{"d_model": 128, "experts_per_token": 4, "d_shared_expert": 128, "normalize_top_k": false, "balance_loss": 0.00362, "steps": 8774}
Below are experts of layer 7 (counted from 0) of a mixture-of-experts language model. Rows are named router (the router's row for the expert) and show model dimensions 0-127. Each number is 128 + 24 x the weight over its row's rms, rounded and kept within 0 to 255.
After each expert's rows: "comes before" lists some tokens at least twice as common just after its tokens as in all text. This comes from a sample of Wikipedia text that the model never trained on. Tokens count by the router's weight.

# expert 40
router [124 111 160 142 151 112  91  75 134 155  98 140 134 123 109 124  76  92 142 139 160 152 169 161 163 126 150 128 124 127 125 144 136 100 160 127 135 138 120 117  94 118 116  97 137 144 117 138 107 103  68 140 132 148 100 157 131  81 139 161 115 144 104 120  73 111  81 150 112  83 106 121  95 123 120 151 122 123 166 137 127 121 113 164 126 139 131 118 138 179  94 138 129 128 120  97 162 118 115 143 147 145  83 146  94 159  88 146 119 176 105 101 130 114  88 132 115 109 133  93 129 126 114  94 108 134 139 162]
comes before: "to ", "of ", "in ", "by ", "for ", "with "

# expert 2
router [107 126 159 127 141 126 100 114 160 147 111 128 145 131 136 139 126 122 140 145 142 125 191 151 117 105 117 131 111 132 136 126 120  78 150 109 116 149 119 107 124 123 109 103 114 126 103 163 101  99  94 162 108 152 137 182 153  93 122 126 133 127 122 109  81  92  91 135  65 110 109 105 112  90  85 142 125 111 157 154 139 110 129 154 120 169 149 126 153 161 128 147 148 165 115 109 123 114 132 175 149 122 115 138  92 162 101 126 133 191 119  71 149 104 120 131 136 160 154 120 112 130 118  81 128 110 130 173]
comes before: "the ", "a ", "to ", "his ", "their ", "her "

# expert 58
router [103 158 155 120 171 113 108 116 138 146  97  75 141 133 104 119  94 116 135 143 152 121 132 132 127  83 122 119 102 104 132 100 164 104 148  83 146 152  73 165 134 146 167 140 138 135 112 126  99 117 156 133 116 159  93 140 141 126 140 171 125 160 113 107 132 112 113 150 133 133 101 120 113  75 106 170 170 154 121 158 120 119 116 152 139 135 153 151 166 161  95 118 172 160 101 126 120 132 106 152 142 133 100 145 121 127 128 110 109 160 122 110 166  90 115  91 111 129 115 147  97 170 136  79 139 110 167 125]
comes before: "| ", "- ", "\n", "\n\n", ": ", "career"

# expert 49
router [108 126 123 121 163 118 126 123 155 147  76 103 136 115 102 117  90 112 121 148 167 130 167 122 161 114 105  92 103 143 132 121 106 138 153 110 130 148  79 130 140 115 120 135 161 156 118 133 115  95 113 132  84 168 115 179  94 131 104 131 110 151 159  97  98  97 116 165 158 117 128 131  90 122 119 147 132 123 128 157 100  99 117 146 122 136 119 143 176 183 140 151 121 139 125 109 102 173 130 138 144 112 154 134  73 157 130 138 121 182  97  97 133 136  96 135 109 159 129 104  97 125  99 112 150  81 147 156]
comes before: "the ", "| ", ": ", "his ", "this ", "its "

# expert 21
router [139 121 109 106 143 133 142 108 146 111 111 114 120 140 112 143 130 106 144 167 170 131 150 146 175 133 106 131 130 110 132 116 152 103 176 123 157 128 122  79 109 121 158 114 138 116  87 132 121 108 130 115  90 144 124 155 173 120 126 149 131 160 108 114 101 141 103 163  93 103  81 102 119 115 117 125 149 154 157 163  81 122  88 144 127 143 135 133 166 136 115 123 128 143  90 115 172 197 109 124 176 121 126 124  94 163 120 164 136 138 120  71 140  95 110 105  98 157 106 140 101 114 130  83 161 110 132 137]
comes before: "| ", "(", "and ", "in ", "was ", "of "

# expert 43
router [104  95 121 127 116 126  99  83 165  88 116 123 146 144 101 118 117 101 102 177 134 151 160 119 140 125 131 116 131  99 115  93 131 107 182  98 137 161 153  93 138 160 111 133 128 107 100 148 115 114 133 107 133 170 112 144 174 138 119 132 146 165 117 115 124  74 124 162 107 111 118 138 114 124 130 136 164 165 139 136 153 102  94 166 142 126 150 136 138 143 111 126 130 114  71 141 108 142 113 156 137 100 106 188 105 129 125 112 139 141 131 136 161  76  74 100 130 137 155 121 121 122  88  97 104 166 155 120]
comes before: ", ", ". ", ".", "ation ", "ia ", "us "

# expert 34
router [133 113  95 103 148  71 171  83 144 106  94  92 101 134 121 112  74 112 130 123 122 136 124 118 100 117 125 141 159 147 107 113 120  89 162 156 162 136 127 105 113 121 161 135 128  85 104 153 111 157 108 146 115 133 107 125 166 149  98 154 158 145 151 125  92  98 126 131 142 114 108 128 110 134  94 146 144  97 119 152  96 124  95 162 191 138 164 110 140 157 112 132 139 155  95 148 138 157 104 154 131 131 119 158 123 144 131 135  76 128 110 107 162 154 115 108 114 168 129 156 111 126  93  86 121  92 117 124]
comes before: ", ", "\n", ". ", "'", "-", ") "

# expert 63
router [119 140 145  93 156  95 129 123 128 121 122 135 176 144 116 160 125 137 102 162 170 158 162 156 175 114 123 122 133 130 140 150 156 123 146  96 175 142 112 120 101  99 148  79 134 113 112 135 102 104 116 133 122 167 102 138 143 157 108 172 104 138 145 126  97 116 110 161 117 135 120  86 138 110 104 134 151 130 146 157  80  92 129 144 146 133 155  91 153 122  99 148 128 118 104  99 169 155 129 151 175 123 112 151 131 136 136 144 120 145  55 107 112 102  98 117 109 108 109  95  96 149 119  85 163 113 119 131]
comes before: "| ", "(", "and ", "in ", "was ", "is "

# expert 12
router [104 127 129 104 132 121 156 114 146 137 126 111 128 165 137  82 109 128 150 141 154 116 154 123 124 111 151 103 116 105 119 135 140 106 129 106 164 137 129 109 112 112 173  83 138 108 114 144  87  73 128 163 116 124  93 156 152 121  91 148 125 162 151 114 104  95  92 158 105 142 118 102 109 128  88 134 121 129 141 190 102 124  75 169 126 109 160 117 182 148 116 111 129 150 114 101 171 146 135 154 150 110 122 131 131 135 119 133 110 180  67 153 108 109 112 142  92 141 132 145  96  99  98  94 140 126 131 143]
comes before: "201", "0", "202", "5", "6", "8"

# expert 39
router [127 134 168 121 132 113 111  81 142 130 113 118 183 102 145 130  95 112  91 166 146 136 149 172 179 110  99 133 109 111 107 140 143 108 169 120 131 169 111 126 118 138 126 134 113 130 113 113 114 138  82 141 119 134 107 165 132 116 128 151 135 117 139  89  67 125  88 152 123 121 117 106  91 110 128 134 137 100 168 157  98 108 120 141 143 154 138 127 146 162  88 145 153 126  97 104 131 135 141 157 155 133  82 125 159 144 105 110 136 171 122 115 127  98  62 109  94 119 138  95 112 136 129  90  95  99 128 156]
comes before: "in ", "to ", "and ", "by ", "of ", "with "

# expert 29
router [ 66 138  95 100 149 142 138 121 146 106 121  96 143 144  90  75 104 111 110 157 105 136 157 121 157 103 103 129 138 108 117 150 124 126 139 162 149 120 148 105 123 131 109 141 140  93  95 166  83 107 127 161 128 147 135 133 170 132 113 139 174 179 158  94 103 108 123 170 125 122  96  88 135 115  98 162 143 100 154 131 131 129 116 129 178 160 130  93 126 169  98 124 132 159 105 141 146 158 125 176 119 129 120 165 150 147 168 136 123 111 107  98 138 151 117 112 122 146 127 158 106 120  99  91 122 140 151 122]
comes before: ", ", "'", ". ", "\n", "-", "o "

# expert 37
router [ 66 149 129 132 101 110 110  93 140 152 118 138 122 137 112 100 138 131  95 176 131 148 130 144 151 141  84 117 134 108 130 129 128  62 178 120 156 152 146  92 129 143 113 139 114 117 137 157 118 122 133 127 144 161 115 139 160 103  99 132 103 165 160 119 132  83 116 125 116 108 123 141 113  81 128 126 123 116 149 120 125  99  94 152 157 145 163 100 133 132 121 145 153 129  65 130 130 144 128 180 135  92 100 200 126 115 116 135 136 127 110 128 160 125 123 115 120 124 188  89 102 141  91 112 141 120 148 161]
comes before: "ed ", "ing ", ", ", "ed", "ation ", ". "

# expert 16
router [138 109  98  85 127  98 166 130 130  95  86  91 125 127 122  80 125 119 159 155 159 133 129 148 160 149  80 138  93 110 135  91 114 125 166  68 168 148 109 133 122 146 159 114 149 105 138 142 120 143  94 151  92 137 107 162 136 110  94 126 140 134 119 128  99 133 101 123 134  74 108 126 100 134 139 144 122 106 131 139  99 153 101 154 118 166 157 108 147 141  84 150 153 132 105 152 145 160 113 146 161 119 108 136  93 123 135 107 110 133 108 135 126  99 100  83 130 162 120 139 137 141 108 101 175  83 147 139]
comes before: "| ", "- ", "\n", "(", "|", "."

# expert 0
router [124 109 143 135 139  95 135 122 161 127 112 117 153 155 117 125 124 140 143 126 174 113 152 163 117 106 131 142  87 113 112 149 140 135 121 112 143 146 121 114 125 131 147 124 129 107  93 149  65 114 102 128 127 121 118 165 127  99  93 162 147 139 154 105 124 107  96 138 121  91 152  95 107 120 116 162 121 119 135 184 126  94  88 142 134 144 131 143 175 163  92 148 126 132 101 101 150 175  94 174 140 122 111 195 154 111 111 110 140 120  99  73 151  86 121 131 116 134  99  72 112 124 122  92 128  97 135 143]
comes before: "–", ",", ".", ":", "; ", "0 "

# expert 18
router [113 113 139 137 155  83 157 105 190 140 100 104 132 121 143 113 129  79 129 112 151 143 180  96 130 101 115 133  90 111 109 150 160 102 125 100 162 148  99 123 111 125 147  63 139 140  92 153  86  87 126 113 127 112 146 159 124  97 121 156 145 132 130 119 119 143  94 125 118 100 114 134 111 117 142 152 171 110 141 193 100  88 137 199 143 144 133 117 144 160 107 134 145 121 119 103 139 145 109 131 118 148 105 172  92 130 141 143 117 152 133 105 147 128 116 131 132 147 146 105  95 144 127 138 107 139 145 162]
comes before: ".", " ", "–", ",", ":", "0"

# expert 32
router [109  98 137 110 116 131 132 102 185 110  83 131 133 145 139 100 140 137 146 126 125 141 173 122 136 123 120 113 141 128 104 114 121 120 176 126 202 129 126 113 148 114 124 118 136 127 100 165  86 110 117 127 128 139 130 133 149 141  87 167 123 148 139  99  80 113  83 142 116 100  83 117 139 106 124 153 134 141 158 192  86 123  81 179 181 159 145 135 126 129 115 149 119 154 127 113 125 133  98 141 120 122  96 184 116 146 121 163 120 157 123 145 156  91  98 142  85 123 128 115 108 117 125 113 113 127 145 148]
comes before: ", ", ". ", "\n\n", "\n", ".", ") "

# expert 60
router [101 104  87 109 133 110  95  92 117 122  93 125 120 122 106  92  79  77 122 138 134 138 109 149 155 146 128 131 136 112 121  94 182 128 143 143 127 157 147 114  98 152 154 123 147 118 110 178 126 135 139 112 135 149 146 149 192 137 116 123 106 169 137 118  88  91 133 141 122 100 113  88 142  98  91 149 174 124 128 140 118 115 108 123 125 125 161 125 101 133 101 120 125 131  79  97 130 146 109 151 159  74 120 170 123 146 162 133 145 141 130 111 147 125 102 138 136 145 161  91 119 108  72  94 135 155 143 145]
comes before: ", ", ". ", "es ", ".", ": ", "es"

# expert 28
router [ 88 128 144  98 149 103 128 103 134 124  72 111 141 134 133 128 118 130 117 135 159 157 141 153 146 107 120 112 104 105 104 109 123 105 133 102 176 125 103 127 138 127 112 103 181 110  85 141  94  91  94 156  79 164 133 139 156 127 113 145 129 143 126 117 105 133 133 131 108 109 117 121 134 121 105 151 148 110 134 209 105  96 111 177 121 149 152 127 158 123 113 115 122 154 143 129 126 146  93 118 170 112 135 119  88 119 131 155 100 159  92  98 150  94 136 123 109 149 166  72  99 109 106 106 154 144 150 156]
comes before: "- ", "| ", " ", "The ", "201", "200"

# expert 20
router [115 148 124 123 149 119 139  94 158 112 110  82 124 132 126 101 123  96 106 160 147 120 161 126 146  88 116  92 103 144 110 115 160 110 154  98 155 126 152 116 115 111 139  85 125 107 103 136 111  84  95 133 126 124 143 132 173 129 121 160 129 139  98 106 121 121  82 155  85 102 108 105 128  99 133 124 129 111 150 147  75 132  99 131 111 115 149 103 128 139 123 135 104 152 117 123 173 167 115 125 162 100 115 170 132 143  95 151 100 170 106 128 153  77 107 155  68 162 135 125  60 134 123 146 136 126 125 135]
comes before: "The ", "In ", "He ", "\n\n", "It ", "=="

# expert 7
router [115 115 125  89 167  98 127 121 173 145  98  79 142 178 124 136 116 131 124 115 141 158 183 113 136 122 115 128 101 124 112  88 127 139 130 104 116 130  72 129 132 117 141 115 140 110 133 152  72  80 120 153 118 109 106 172 161 131  74 145 175 155 142 106  96 106  96 135  91 105 131 114 137  82 122 123 161 104 129 140  94 140 118 141 142 143 141 144 158 159 112 141 136 165 121 108 154 165 117 152 150 150 115 146 110 157 154 140 102 181 124 106 144 102 110 148 120 129 147  97 130 109 108 124 143 116 166 124]
comes before: "the ", "a ", "his ", "201", "200", "199"

# expert 45
router [128 122 124 116 153  99 147 106 160 107 124 121 173 108 139 136 138  93 123 170 157 140 137 151 153  99 114 128  94 105 133 113 140 112 135 108 156 151 140  99 123 180 134  77 139 110  80 140  71 152 102 118 101 146 106 170 154 137 123 134 121 135 173 112  86 113  70 117 112 110 102  83 113 102 142 133 145 124 128 125  72 126 111 137 120 128 124 136 130 176 108 137 159 126 148 110 161 135 149 151 166 142  83 163 108 134  97 134 134 167 131  81 127  98 102  85 128 122 119 125 119 141 135 125 161 109 136 144]
comes before: "and ", "in ", "of ", "(", "for ", "|"

# expert 52
router [153 125 128 139 140 121 143 109 145  92 110 105 166 127 107 111 114  91 130 158 179 133 134 187 152 125  99 120 105  93 109 116 151  93 144 128 159 133  86 115 107 126 153 106 112 103 113 124  93 120  50 145  98 182 116 146 125 114 155 130 152 145 134 110 111 124  95 164 118 120 102  89  77 118 120 116 145 118 145 125 114  93 134 143 131 141 118 140 123 179  90 118 154 129 103 114 134 147 112 143 165 114  87 132 148 154 131 147 113 166  85 116 118 142 131 165  97 153 126  97 123 103  81 106 144 142 127 122]
comes before: "| ", "(", "and ", "of ", "|", "was "

# expert 44
router [123 114 105 139 163  90 121 116 122 126 108 125 149 124 111 107 113 101 163 146 144 123 182  94 171  77 109 101 106  93 134 121 118 111 150  95 158 119  93 137  63 148 108  62 175  97 138 163 124 133 149 165 133 125 133 131 143  93 105 140 145 138 119 128 145 140 127 118 102  83  85  89 108 126 127 150 126 116 121 143 108 111 119 137 195 163 129 147 173 130 102 114 148 154 129 115 130 146 112 150 151 108 101 141 115 151 128 135 129 161 108 113 148 140 117 141 119 132  98 140  96 135  99 128 159 142 173 142]
comes before: "\n\n", "\n", "S", "States ", "C", "States"